From a checkpoint of a small mixture-of-experts model trained on Wikipedia: 1 pick a token.
Below are experts of layer 8 (counted from 0) of a mixture-of-experts language model. Rows are named router (the router's row for the expert), down (a neuron's output weights, with its number) and show model dimensions 0-191. Each number is 128 + 24 x the weight over its row's rms, rounded and kept within 0 to 255. Numbers have three digits each.
After each expert's rows: "raises" lists some tokens whose logits its average output raises strongly, later layers aside. This comes from a sample of Wikipedia text that the model never trained on.

# expert 7
router:148122108177097128143092156139141142138117137136154137127148129093119114069157134115192054127165142104134120121172134125118082138136155126142148129085117084145140117127133128131110137126155114093120089159134171099151102106091133124118161162195162159106155106152132129141142152131128136135105144105111095116142111124124135151093103105151141133095135097110137124177115140131145114098140144143142102110108127160144106071111143116135132090165148153129117142119126095130121097110165128159132136157147136106146144092158152153065157150147138109108113137093093105129118121164112089091
down0:092116142138113161159147164121125161150169135150128142133143131146122109094117115100132162098138090123141141074088140145146121134138154115134105109100103129097136146201118139108145148111121124168144097119179133118139140130157131134139158102152146116162119123174117113120149145151142117126114108089133150106119126096105106098165120126127158130088162154140071108137163150142136096116114108101121139127131108172115151158148092124059120126108110130120159156064144126101126184122139131136163160129096139117132157108110135168167123097094122156121131128161096164087112136136136073113
raises: "\n", " ", " S", " W"

# expert 19
router:147131101160115127158087147157143136120118139147139133109150099108124111036145143142147080150109093139152125108144152090113124124145122127141134121142136068140151116105109162132065136114127134136112091083090110122153095120155121087135112148169130155094169162128170121137118133163106132115112166109155108171134128123132111150117096109155126134092139104147150151156125109155114099085134127155139094060129117116122140102114178151151145099164141124132100106158142098165091114152126137100149135119110144097132151120102101167130104157156143145165126123123117117111142124106087143118
down0:171105134119128120115160120087124153107137139144093148116157129140118178148148115124158127134115135077137163172123126121104112142103130109132150117105122100110103106136150105142156116106118112125100148148136138122130134123141149123137130114119116104133098114178088110139149116150122154117164151080133146121112160121061126109169107137132183171109157120117126104185129130144134124115144136130138113093091080174133093114149115110044157156120127142097147154092155147147121165159114173147134083129120143098141147110091153144132071155132139128087136140147143130137161141144186146127
raises: "ally", " Conference", " Country"

# expert 12
router:165125110168110111147101215153139106132147164151168156110120090101121125075142106119159077138117121143146120121127121104142119116123126128158154127090118062141135121092146166164091147095151109131114093110115102134129089132165088108131121128121125126139126101149117121147132139154133169118147115099146119146126145135135162152144153117152114123112153131129126099161094089155086090128134127146163086109094108149080090055111161149130125111155091144138103119140151115130148104140098151126141119157141124146129146106172139103141165146171146126129153131159104137118125136095104110130
down0:123126131174149166166141128116123152073080173165176143142125102134133138130141162086162129106111107085140086137149129148104172155133128108112150153116137128123094106119150148131121118115148113127124103138114109135119150155138118103164171111132149111115116123198118118123109133147121154175155106125155071147113120157126085118147159119162171122081154127127115089160171142122140088169146113167139167138104149142124116137139145140080094155136122122153137125143152142130118121132117155124137118098101147153121156142096111172169124114143135073139151151135161148090132157163133104116
raises: " |", "y", "ens", "ent", "ally"

# expert 46
router:161112105130118115139108128140138104124122152134152129114143124106126143087154138113169122115119139157153133130177125128116120173097131142108121125144115105123164073122139125141146170103154099075148092121149146153168124114134126153139146145122146119070138120154144109119116138170166139118088166114130073142139145141116125132162099105092142090148134124153099100172121132135111096114140109148180062152087108131143100080082165114138174108149144079127099161161138132134141123121169170106169127128102099097139159117127141147108098143157132134131117126120088115154171160137109123112
down0:088168152115156090149131142127118153154116128177125110137150070111135135138181140143137125124072073161118150103137116128129098128131134128150139141116131088123105140121117112155113165122139106150129106126131106094118114131152127109136145114113096139132119093194074100121105125157096123134172089090164127143127140111117119133142118091167172109142166177114106097140142164113119114132128111113122127152121125163151136127141124109108154087172118131134157099130154151126132136143109101119091120158129075110135136154095129140125114109087108112105124101198155123073085097131130104099
raises: " ", " the", " (", "\n", " first", " First"

# expert 52
router:140143111186098091137123167121129139133135143152133129126153118090124141102128074108141093125129144154080127104163153117148098129123110173154177095149131076119137111118103151152107124090162122103088109115116136121149101117141110105106080148148140144113129085157113122108109135120118128114123113109160105112129121144147123103127119109139142092094167101130115117155093084183102103183183155129130097144089120130138132062109137095150146104150134153165128115106147113150129104159078162129162168120124142107135154162129100108120121129162114107102124109156123140119119155131108080139
down0:128134130170128149102118128113101142117117124128138189151140091142116133151164111132118136101108135146152155090129109145137089123156125118151095107136115085109133136172144117085122174139098126110100105074084150111113140132126132126177128111138153150132100118169124141153128109121159152147154110162120176173128102114113127139120140175127172102090137124143133118149161099124119096130123127112171175128105110117117128117136121151028139147096119150097149145106123130111168141103122110108170106142116176120140188135091116109157136145134113122135145125128124115107159112190114111108
raises: " of", "1", "\n", " ", " by"

# expert 18
router:139120130128153130149108080143110121119195163153138149131178096101128099091137141116153129143128125149120118098155147146138142156105149126134143123136097090154144114125172140117127158145135091122151102101188142084129132122076130100123129160137120124089118120136102135127115148143166153093129121135121113120131138171125111141119086067129105152100136133127107172156090117115120095107163129184164114110143109144098128067113149134142134119126107129164150133122157118146120153134125188079165126173152141080130103131151155156100113163118147148107080099128108094103136110137137113137
down0:065120109133102131120141095133124144144110138142129150143156124110133151130097130154160135133164125137133165118118127114142104122132123147108141149095131131108161141146135150153101166104138149076117106114142142119156140125192106125121107083113120102116065151168165115125121123094108143161144158107161097163142137123145146092081111094135151131130141146135112120150146123107132123169148128130152131128138119151125128114141181137051144139114120122087148107109170141105108086146124174158159085109137114144066124098087075115132125115148172111132158141139157121075103155142162143128
raises: " the", " ", " B", ",", " it", " R"

# expert 45
router:162130083157123145114138136141156122126110141130136106113153108068150130118111140142168081118156102122139193083134123153154104117115135149124143130100154108169160141162146118127079172153106130089129121124130148111136128142136121151166117118160160144097108101132160119160141153140145104114104123121155072107130111131101139138130115099145151114106133134146125091137055126198126117095151139099126074112124149138151082063119161148152134103162134150153114139118115127162121088125127148103098130142105129108183098150136091125117142147137119094130104111114108130105156118144133101104
down0:098152119126111134141136098128137142170145121158139177129123116124119124104119115124113133166107147105144139092128126107127127176139118075096163108103131095071116167138140154140109153133165097110093120104131156141162135123157122135137167129157163104107075129178079132110138157145116123119156130129154127137156130099154143118177126096163162135093151110080115137140150104130171107144123125159145127122095100150163158138163112092045164162099136136135139127114169117153142111157139130091146142116091147122092135137085160142152122145163109120153118104128117153130128131105132152089
raises: "|", "\n", "F", "mer", "):", ";"

# expert 60
router:168121120148125177133113131107145129097130136119151170099145111098113151057136133125137113122103135113126134105162101166140128139164148121132119116129082075124136094149122148099118155113154178099104093097069145108161119121114119143098125113161127157124152100144125144124147162138180125135107137140156095137165101134118135149092107131150105159102156118167148121173101118133140114142107194162187108142100104128111129088115115115121114137175094143156080158127132122156115101116122121139148149104173101097138128101145106164119114138099122120119102106120099110138154136129143076138
down0:105142146105119084104138154146128160149112178144134099118152113136109122146133128107146131120136078125129145147125099164108111142121136098121116106097098052127106103117180129179134140154120101144124120126166119148152154127142102128185168114132171098140079116163148112128121139154094149170130113112172110124091124127101100127142104138157122085116118146112131090116137173120168092142174073107163130158111141145112142153105110136089109102151120127143168107125124108157112140133121124104136123140092157104111162122102082148165102104152128139129134143171149137131088131093149104113
raises: ",", " in", " also", " (", ".", " and"

# expert 24
router:167130097163098126140120151168162129118130170113188169118155096096160120117122105102153086108122177123135149135157149121132122150131105102135154147107132083125161113127149126174158138117158109095134090078133134077139109143160139119173115093155127152109153104171130139094117118141117160100067156121139135126160102113130149172089124131094113095119150122141126118172106133162129105127158162152149113120112141135136101095124157081151155090152155103125119159163104125111138159140138110118148123108170120129171162143151105143125128161119132123130112118116117105116146116137115073129
down0:123131125171129122161102112103148082161132122150190171083140143152147150132146162143088146135102098114132142092127124117127090120132166124167095108113132119121119122120152129131125193155107123149122112111179145097140139147104091095133130173132119130135111094160114136147136161119136131113134111101120187153134140159106110133192125168152155111105140139176149141172148124129142112109152151150138103136146105126131148146120093144064134077159144144100155121117160140139122115138168114152165082139072119095107150130112099163150137142124140108123131135133107148105135132126165111095
raises: ".", " and", ",", "\n", " –", " ("

# expert 41
router:161139087151157156168110162124116124148124199146132136112139073091140109085128135097120061104158153110121125108121135128123114128151129153114100129086108098140123089136147137166141161105130120092157096136122145114119141096121113132163140130124159126108149089175161122110134172120146145130108152101122141154141101120159156132115134111123158152163137116153178116164085111136081095118105118153148077143146124138105101120091131125144131136141149141192099120132145140132107120114124143090113146156183160085121132113132100111113144114150126130129122121082111118140168108093123080130
down0:087163163139155168140121152100133130123131141134142134143119152094084142131128122139120114146087107117145150135091105115122086120094149133141100108097160098145112125185153128117129163132103121144112101143135140084140124142122060119145096083115167186142107070138142159143132131122109128140161127129153141132115109116099134137139177132129151145130110159091096117111187137132126121139128161096130128118104129144117155147136128136096135142142132122134155125110148132173122131162128125115187111161126147105143163100090161097181079102163138065130150131162119104119151142154141080117
raises: " in", " as", " to", " for", " at", " and"

# expert 38
router:143138114164082125150102171173141101147120152089117144119126115089126164103134151145186130117125179116170107107133111120110131221096142079123149109098087095099138126108126143121155161126131158067113131090116116092170130106113142120131130141167138112116112100140107082147122165160131153082117132142166111162127093130131133143111120110134118117104140093153152143161094138120110093116129133152144126111119127145090096094088155173145162124138112145156111148131119100130128156113131144119121117110146130136129153104131162180112120142175136147124121108098107133137135148132116091116
down0:139112142085133131091131149090115133129130125109130160108189123113136114095135133081146150096114094136139135108112178144073103131132144126161139129133156094109119103143166100165131118132095108110110123142142129134128123140171126123159129130110163098142114114153088168172124181144091144171148110106162101155111154162088086125134156162143142126072142180143135109161139149136151104122125158126121127150100131162103137093155102145132155146141111096157135134117135106136134167138123096104138121112115126144132188167063119131141132144162122124122175135160113145121107120099132088098
raises: " in", " (", ".", ",", " |", " and"

# expert 32
router:157149069172136139135126126140133132144136147143150117150172128102149116111134088105140106121146130150103108097170146144162134153152132149114159130134150065095147113116102131120120130108131107123169113125087149109158120095082097157127151110137120122108108127172104110094114169131153135103131138135124100173128099141113173134120137099168112147127145128174146180171132096159118125146129152126146122111115116141109107083098159118096128125148158175124131140120163141151109070117091150114174179145160097095091115091151122149106143149124131129141068127108090126130152148130123119132
down0:134148135151145109104146143131168144138146121163125171110139073118108104102125127161160090128117108079128113126115163112129112128106140155142101154120162138150124153171179136179114148125116096093155096114153161072115108114130096132133153118126147099089094110126129137150116134136123140150124149146151130156090166125102114112129116136163152135073137130121154113112149147138126133140138099168129157137118123171121137139158149158089186132121173114154103141081110136162102140152082150144121084147101160106110137144131131107132161117127106075094074107170146124121122142135146081129
raises: " |", " and", " of", " for", ",", ":"

# expert 9
router:158125095164094142148127150140162124123125131124139103087144113087091157098103130091184143166146119123131114111136130109132128135120140124130164123134134080130113109157154147188127118112135146094140109100152098102148137124096132116133132148136164161094122120166126079165181169144153157129140140130162127154155101143152141179087125080139141138099162095161131131148143144129094111148164109146151058157095093120130129074104108146097120070145116132174115119142123139132115115139106144112148121096147140095100139125118133142107153112127123139130080098129097118141131149137132101090
down0:087129113138188121119112161120150151154123125161113158143194092116123151137139157126137125120121100153071094137127146154116106123141159153110129116134154175107105154142162127188144132123157118145136125118136137063109124123114106090126194122139149102131112117191136146121114145135120147126133080124106123177161123153099105124112132113137120110121154126118121154159176113200114104156125089120138123149143118143123121100124136103097141128162142110162162133125131140167148145149182116087135118125129174156145148155129115158096151114165125105140141129130082129112128149098145143102
raises: ".", ":", "2", "0", "-", " of"

# expert 36
router:151115130149107149171132163169143125128144128094128114093130088093130143116135135116188089096128137125078147091157119130129151139122091120144153143122149063122103125125150133147133129141131143124095127057114122063156134123096097145124109128174153144069164095168147100126138154132145153125092153140133122110160119165127127169117101113181132121123156110163147115173135129156129128153153150157164074136149105125101115108101103162158115114163131124123130148150114101124131109141121104104140141150154117114151105133099102138103136107141123147089111143115095144128128151141105073106
down0:105145140144157143089137153102123152152095149110170138131147133129121153113152144170139098131082131153141213079114131144117124115111139156143124127112162109131138140153115129135142201104136108117141159122115179120120119179156120158139097135172150116159085091170161102124157116075107167120149130094122150115106144125091118103130132116105161106094170131154147142138149137149105130175135157125182099118126142135160115142143118125117128105118109160111118109147153087110096157083155086135139156152116119126109135131134120119134140144122126137107117131126077136099145129143161096087
raises: "0", "4", "3", "5", "6", "1"

# expert 50
router:138106128145109150139086149137153112132159126136122150110153073066131121073121163105209089147131146125135139145174115129098117163130126125143118140146146085142128122156126147124134125108146089115137108118114091117120126115082097118126119158153120188125159120142134122101170171157164117139103126143127155117097116132133103131127123146136140131128156104158151118145087101119117094140144120170144083108122123168105096103078126137166113115146149125188095100127132093154093096126154153122137159111142102104125157122142105123114141179115155096149128103114083102126145159138105144108
down0:118126126126107114103150132107153157095108106175122131155170099100147150121139181092155123134128095124134122146130112090080160142100141094106114105111145116104132127135161170140064175144123152097167129084119100109133130119082108107144138143113130110078127121113090149134131152147128141137162119102149149153141130112090096141146114141117156183092112161157110122083143120096142102134115148155131152107162117182141084114187117130090127106114140136113089104134188145159153129126119161132158134130093136107132152130100104123125109144144117096167165127130148148123133143156159132125
raises: " in", " a", " the", " and", " which", " "

# expert 47
router:167100121138105131133116141113131113104116120136120103107144111138154126081144143114128118143131131112125147139184131111128095141132106120157124124120149084111174088118150160143164163159150100117159109083139146140135130078103122140186082115173155151112106101155118082117148142158165146121118122107151091150157130151102093164128137122158155111126123137120150124139134152138139091135119158138130109120143138151120141079101185175143137150151135136138132184125118092095105150139106128125129190129171104114099094093148096134153153128123166120123088108088095128155177124154107118106
down0:128142136094141125124133141158137147164122140139134189112149132133146129115160132130150150162078094130142163161136156136138116148124144147121106124123129109112126116136145137159132137131119130120101075113101178146083123190144122136142164144109138110151107083170113113120141141128113147175162098085096121137099123145101096137123133143133170106099113108132139139162146151126156114187151086127139154163110119117113118133140115143073170110087139144112161122087132151167125088106134109088180111134110160154111128134116162146170105133130143119092165128157125121146158145160163064129
raises: " and", " ", ".", ",", " in", " at"

# expert 34
router:120128097140132114125176152121123139114150105135155113101121104109100115074111176133152071109125148130140148130166108089123158161100109144159162127158148081103122102146153138142131152109120126122098097108120124120139152121104145125152098098141167157083130077147124112108124144128165148085105137121144098179141114145141131161105138129158129129090123129120112072138118106131101132083127138114120106125153107163110128068070135133149139096154101161124121099106131126174089147167113150091138127163119142101122144099159136137143129159154147135152106083144107091138116132090088100115
down0:110111112142161108152114116087097107165118124123108154125134128115100169122107146128122113132079152099116141087125105137122136164138152164093143144103158151117143158109182118145088118112160112124119146112124136165157121120132090110123212138095139085090065081170093160150130131124122168140151096091114085152089134112116120160145163145140152119137134093079107134125159145121125118108104090147138100123125115131169132137132110115120109136086174118131091144103162114128087107131126137099135133143125129144107116141127148143161123100160150127102119096174126114151135128149146166110
raises: "2", "1", "3", "8", "9", "7"

# expert 28
router:130158088137118088131069150115146146118122116107173091109122089109130148086123124123189075155159122140167156081150113116116111124139126143136135126112103077138140120161119115145136137101112112081135092091140155090132105132092099157135153138134144132118108086201148114123148188135139162130097144112123110139124100134133152123133117094146144141112173117166109132166095113144094119125114140130127105099119139147129112076107148145145150107126140122150131146107083099151120125128118125144144135163141109089126106131149123139097155170157119102134096101127077128153145101141085089121
down0:141100107118147152122136127121134107123122161102122093148125099087108153081146143117114110109122114116129133101102155126132125162087149121125099137101113089104102119151108158150127165159109095105098096113144131116131144136151109101135130070136138126100125123198167113156153153121123143134157157106167121130118145127130148099194103107151103080112156083141138100161149134148105115135155114101119152173134145118141141169138124119075129097129141119128166109135171123132153128058147125111172122124072092122115167148088150129157091146138118099138120129127103104126104156139161116090
raises: "\n", "-", "==", "|", "===", " "

# expert 3
router:136162112154112165162100101139142078136145153151142130101134114127121095126137129127183114098133141153099176112159136150142106165119128164126157150092127062158127111137131143116159144141117109133140153103130103103135109112133103090151116140155151157101148112136154085130146133171155149166089131135158110132118134136116147174103106107168136154095149117159141171169100107129087110104123109177151105112135108139121101105111149146166140074171160112154131139113124098119141113136123126130141139124145101075123147123175118139128144122130135101151120122135051119131157168120119087105
down0:117103128153090162110125197090145161157093130119144164182136101080115150136179104146144136127142076151136160125112149138134077139125158129133119127112144144081108139124117168162125145107125110095107135124113133148105137173099094113140130130129103095112062128127087150163109153096144114142164111101144123141178140123102126128140115131137135125083151138127137126158163145167137110123105138133134144139096105125118119146116099127093105109100123130158161141123110113166084091108125070120161129158112135113133135147112168140172112124138157124129113099102179134118117114100155083117
raises: "0", "1", "3", "2", "4", "8"

# expert 33
router:179132103140095138155099155140126152100140145109174142111126068098154151078151129115167086116139129152116143123133131128135132160112091140144173144131132077145132092127117151127117125097157156113120119084103138110163137105109117115127103160158149165117111126157131097136119151133171119133093120124121105104159148137124130125136107147127150099110118086151155120186119142171112160133125176137150103148098095129129115116088120094107136100155094167175104124114106152174127112139132128115112138106139148105113136153144131140072132141139131140159110052116107130119134149104133059147
down0:139163119145142147145105126090108145127096133150149162131135144123136144150127163113133131107127130140144146118113122168114096126110137133132114129124117128108117135122149115181179116121162095090178158119087126144172142116182092136135135154150133092110123113173105138081114131107115142110134092087126131117115076133081114129110104149154154140123176175115121097129106170142151150136171132130131121134130116152136084113151101130092109138082155148106133148103126123115126152114136119148107138083132127121155188085127126136205147084139080143129122168144149124111064100118146110125
raises: "2", "1", "3", "4", "9", " |"

# expert 43
router:181138112171133112165107143113147162134099134139126141131123100094148096048155114104167112111127122128138153127157108124136108130132124140140141170111073086127123114130127158155137102114146125128133105094133109084146097104129122096145120127179147166111125083172133130150131164152125146126100171127154120172113112166150112152092128122163137102085163097108116115182097108111099111148106115173132075099142149119134102106110125115157134111147108122140130121151092090169145115134112154131148115133131131099134126113150096136098146183143137098167091134116107155152153147141105124129
down0:140140123132164146150091097091133120117145096153126136158164102135142121111090146116175103118082107128096154086166125130137077135112154131115155150079171177139109116101151141151110121100128151149109130093123102111125141103154110129132121108134165113111062122133132135129132153112075118142099105124141174132096093120093111143110093113124155103109110150153157128122160103111122096120154132117117148120122103140157145146156138145061154132131148159090125097156180121144102121110139093106148095171088137130090145136111155149143127146166134092138127116136161128174138147167136127108
raises: "\n", " However", " In", " This", " Since", " Following"

# expert 55
router:148130086152123128120100149158130099095143163123162176126137108100166086059109164115165069139101142168111155101150125139129087168102128149142113117127133123161145100138139160128126157129119105140116095102113135123131118118098109127123099134137127169083152109156099117122137155150144110092095110101156123126072129130115153128125103125120149113119164106162166138184122099127083123143158143168082083124111111163126151098102162148157088107152140159144110094099129112164131109115165134118119129102132126109132134125126113162121116138115132100156135134159146134127149135163076104143
down0:073158154103101137095111138129101129121097174121109135148143148124134131136159107122125092103123121143185086084141149142145133131120136122102090127094134099145128155134137111171135171145098073122107103099120122083175163166146114113098105121107145120137139104158119163140126174146129172094135105108135116167142131112149098113155134139115148110119130152116126120151129144142130112156115091125154133114059157158153097103133135113084144103108123114125122132128172151165108103127098108128157121108106135102126137147080158127122101101098116091115136152144136142071175139164135080108
raises: " and", " the", " "

# expert 1
router:176136073163124097139112146173134136168101156167160154087132115108139142102111155092143122155080135131088139106143121115142110123116105153114151106113110098122145103100149135121153135123096113119110112092155136121142130120173120124157112118156161132095128087146158120135126136135178134110129150163105128134137128105124100111123081154101140136120116124147149125170112110127160086121136161169167087091105112107119138108086140125117121121182132097146128154138131164128095139148119133109116175176100131074152146139149143158159108128152125077150120107079097119135170099119089115128
down0:105157117106161117147158135147107163107091139146098133094159141126140126122158134128121100124135082121114129145125130120118116156121180132144119154095146124144132122118166123192109168108122118182137096081095145088135126132136086128156126115144152139127102134132127116139098122085081202141159118136165093182149121116099126179167133131153155096106127120163134136168126132099157111130114126078137117113127136158155150133114120159088116100071130166109123142111174105139129152122108128085164157125126142134093146124127126113171152094129133097121155070134127146132112130109134126123
raises: " to", ".", ",", " in", " and", " with"

# expert 14
router:136134087169114134165091175133133119120134115158137125112123066108111155114127133118108120101132157145147146068151148105130123140128107113134157108125107120072126117160140111152093159132119118078140134116157139098184093110097109151122141130162133140115141121137107108138125135181175145105109071106154105114120168143105127163113108124141126151097145137145143155158074101154062111123122115148122104113096106106100091101112160173142105092137145146151102127180148139132113125131157135098111110123154113141151123108136123145109145148146125091142121074132134140127181127119115079127
down0:123119142159166133139132132115089115162139085179129140154140126119097155170155115129167114104119092133122125109124114104094122150115139157124110125105166142087122103125119117096127160143108127144135072137133149112131159133170077125112135119132112122092088081186050149105072143103151123115154109121172118154145142111098117137164147134119146139106103140107124116078100122136110108119090092133155137131112140157097125131114124160075143081093112126107115177126154133112146134111114145105161120148125165172110124127102103107127142106141118117112076132130116161110124133078132118130
raises: "ir", "vi", "iff", "ad"

# expert 21
router:146149096187124129148117106177140128124123119112165139073140089116137142092158132100184106106139134128133151116146102091158116160148142174161153126097063096094120105140124140122142168115149126132140093065137114132136122118137120141115162162169130164102083118148112109098097165142141165111153130121166087185131133148107128152115135106111109143111169107143112130148127099172137103131123178117149103124151126091140128085106116141113133143144134142119122116145124095109109123179100151139139163117150104125113103122111159116142152155134115146147121104162111114148178145121117099124
down0:107120120125120128092134131124159162130128125153183149125144100099084135125153149119162103160094105119124122113134143150135115112134135134159143130084123085100079152185144154135143153107136153133081151148159137086149145127145075145140132144124130104109075123119134117110061109104095126141149117131112130139110141150115121146147138083144122132109148198141101155149140113148156175137197118163155106153079122146154150118103141167097118122120186084120121147097100115133141119153143118129169138112153124113138135114110129118131120135110139133128174143154154163138112111152174105104
raises: ".", " and", "-", ",", "\n", " with"

# expert 5
router:166144090167126128088115173158127125098128167139133180147131100114154111061118091127151130114126155131114135097145106111119094179121111121110163114121084084109143113118194126134114141107148114107156105122146132133181126139173118173171146147156144129110152088157095159123141102103111126128119163116140101131131107148148126140113118097131147125110131120124142135163060127156117119135157143146146081134114124135125117032100149135155129115143155114139102119138100131165107149136126117142158113121109095152152142147148138124104126160135150118124123111129092124154149135129090092116
down0:110158119125088107141160131110109136130135105156146198137155108112121163145157094137136147137161075162135110103133094134120127166112158127155114105114171154135108134143116104114084152111131126102112111107148143129129109109130106118113137163125134117092087106159065130101116147120096174145187105156147123171123129112077117112151122133142133093098132129157167133102157170135126160115168145148136170144130128113144148098132170137048111084134123123109164138096125116127133136135139108084145136141130120148088138160121152172148138115165113121135150130136110147116115107123170098107
raises: " other", "ality", "ify"

# expert 16
router:161116118150065126190118140171139110114140121111120134111131127102119080084136132080137100149151126158110151140179079126126131146115118140178164135095153102151134107089152153145168093123128160122133076104128091108134117113106112127155114105170122134100140130142141134135144147157118152144112114120143099082116107133136129161095108126142105104087129106161150130133126139153119092127135152144123102139141128120147135072088130143130109104144126143164130156160101096156135124124114131088154149135167125125105137143192159147121117121133126122124087078097108139155180145137122072102
down0:114120114087142101130183156077131117112118101150160140114145106122115125125112141195153108127113143151136122153111141099132146124128141127143095137117155048130156141115132113159143164148128094122130130121133138133135160163169132144136122109166116062131095101198129109142109112114078122110136147140150127137142125125117090063121144116101105134095156170116094149152149125198113145153149124104143144110113139113106131148128125124079141138112112146117102138103164152137110105132117150123155133148149136102132126137092126120157155154114113157120117109185123131097102133162123062113
raises: " I", " C", " T", " G", " B"

# expert 35
router:183142091129072155152099118141112097153119124147153155139154099102147133086136157126166127142126116107117117093156103124128126110110147174141143128095097090146141122148163148139118134124101129098143135117132133122131099133129114112141104112161167105091173098128141082129121157108156174174104135130120108107137151176106114128090090095138150121121121107113127134184101104147115107119109119191169106095135124143118084066112133168155088142145125112150083128130140115149126139108123173107144111136173139083104112102121132157125100111118107130147108109122119097165149105147129095119
down0:139115141137140167080172125128155164094109139146169173155129075105133156126125162111123123095115127118131103128143112128116095148087131161156124137112124166114111123126182165144089170130135144126164132128156112134129149125140127074130117118132142102128100139126094151158126108119114145138143164072189149111089111121088121157161112123123166106099107146131110111159104165124146131112130122116151112146129126153121097119151114151100137134141115116102076148130150150149160101178096126117136111129147132100123130137083175126133134145151193100104141102188151073145120137155125140137
raises: " the", " a", " them", " it", " and"

# expert 8
router:168135112140113139098133113157124113127091154117125159120160096108137152100130115107166135147101125140115139106157110161127125124135106160147126143105100075130128107160108149133143154111140133089151095109115100073127120150101143117124125132178144140136143138150125121137132175101176137117117131125160075123117108138112118133093121129144131107088111088167157120173111108130142079124152182163132069129117120117091111117071117139127149108170123101169104144112098113127114143129086144112131136124225115114156137143145093137123093122101124086112116097140131124155140143127122074125
down0:122148106122132155165130087146114158173107099156151139090151118121140120134164148150133161108141122148127148097107130126160139111091142140144120149133129129132139161165139110167139168158072137128122106080144107130131107146119084129167106113163139116138112099167094132129131155130115132117162120106161159141121117112111157144107131134128156124110122156133096141138168130128111056154176119117170161169123147145130143147105133153097158144097133114112129106158148104160099143179132104126121136137086093113140123159129121193117148107143127129192131163178104092087109113130163152116
raises: ",", ".", " to", " at", " in", " with"

# expert 2
router:135165135161135159153098139134158134105138157118103159111140090093097131112091091128195122144153153153072144088152108154151121168106109162149138107119098090105176145143173112114101169113119099108148118134119142122134102095100148065131096137111151160121148077145144105133094173187169153100118136113148102157100116135106137139112136140135110144119135099104110135135109106124098129139180128116157111111112145139091142092073125109131134107145161138154143129112111135186109129120133144124133149114101098109130132128127127158118133157158133143131118143123120144158101147103108101155
down0:120154116181131135128166131116138145120105151124114135142144090097105140126126117151127142143108099130133153107129149166112131117080162095132104098118177094145123142116123157190164159159131116122100124108129132118171151150109082191108128145114125134109098114157127100142154150162149142120112130125139129164130154100139132104127136074170171095133139182151140136101156141102115139168161103129166086132109123176119128134119154158093149140141147124169145136096115150152129149133175080130130101131100142154157138148157156165112125151151151108110143122168123178110137108149158113092
raises: " of", "\n", " in", ","

# expert 30
router:172124093118100150195135158153123128128145151129144139122130129110124124087132114082136100131143137120139155102143111090134089130060107130128162155116096093136161118092141129118137128107138090086126084112092115098173142112126168126136104172175183136086123097124161116103109160171148147123126142139116110176109103127123108123124134132138116147151144091106106106167089149123096109148099103164152098098122116107097153108084142118148127101124162072157122135114110141137124088156108110117134158152115139138160148115161119142114147140128112152156119134143129115118150148135077097119
down0:114134154131132133131123131111079153153118148168124116137147109093122167124095106104116135110106099114165117100105176143125133115090126123105105146112126081116125120129156136126115163152140150117127082084104138128165147151151130128125159107158146103146116138135093150142088171118161166148161136107173130146136104147126158099127123109162160094114136150157111151149134170112144126104123100112114168117121104167133139146113112104039176130132116079146144131093163105171104146097148106115104127130077111129128115128100142179127123102119122121138123103096132128085128143169153088089
raises: "\n", ":", " with", " |", " and", "port"

# expert 27
router:124116114142114130109131166135207108110132135160153119113144109098120105058139114121147079140105082153155125130137157121110098180087122143134139136152160087129139109106130159108142171085150099111137077114114113125135120139114124167138120133141135139105152119148136109131149190122140158129114159119153129146134121139147161153135099119164116113100134125152150106194149126142089123128129140133144093091126134144131104063102152127172132119172123149153110134101113123156152095136112144154099114150148084122169155126160119108135145173158175117139108146152126105127120146147110100103
down0:113200114155106152100154125108116129118134150159133149151156108101126178113106131104140094137148091090167151135145120116104153157103167145119122121117179113149087156136153140165118173137154104105130140089142138120135120106123111113101135125134143167109114101120138140140117180105099152141121129144147121123127121091079055098150125122133144145106138095155145094125164173118126118194105151154135092141122123165184132106154131112118162126140128136121134128085163115131131138134120111140139113143091128106130194106151141166176137111134161128144110144152134110130152105133159114095
raises: "\n", ".", " possible", " the", " a"

# expert 40
router:119117118137135082161112164143119123108150161145147167120147093103139113091136148122132112118156134100105111089154151160149118152082101148154130121145079071106138108139117113146106127113154080099113082091160139112136098118143127147150152155126134141104125121105119096159147152134150120116126156120126081129159123142100160161102117113146113131105131087161137101196117122143105117135103143158162092136145126136118138091087162110168179118149099116164127146103147108145144171151100136139148159142177114109154146147156112151091145119133149086131117105125108107114097127091141079106
down0:107141113129131135102118073124122161134104132148141156135117157122118132117111129170128133130101083157129155075149090142123115126102117174133137138077136098104106143116144159168162142131114085144156105105139181117092169131123103119141135148122135119114140163143131133133137115127096140155157113085116122175137092110075087116122146144144156102134165143187124135110159128134143115130085149123146132102130146138120083155119121114101156107106110086110133115091138154130148144122116091128160103101105133172119148166111104213122162097123104120161146111157098131096139090126142098113
raises: " and", " ", ","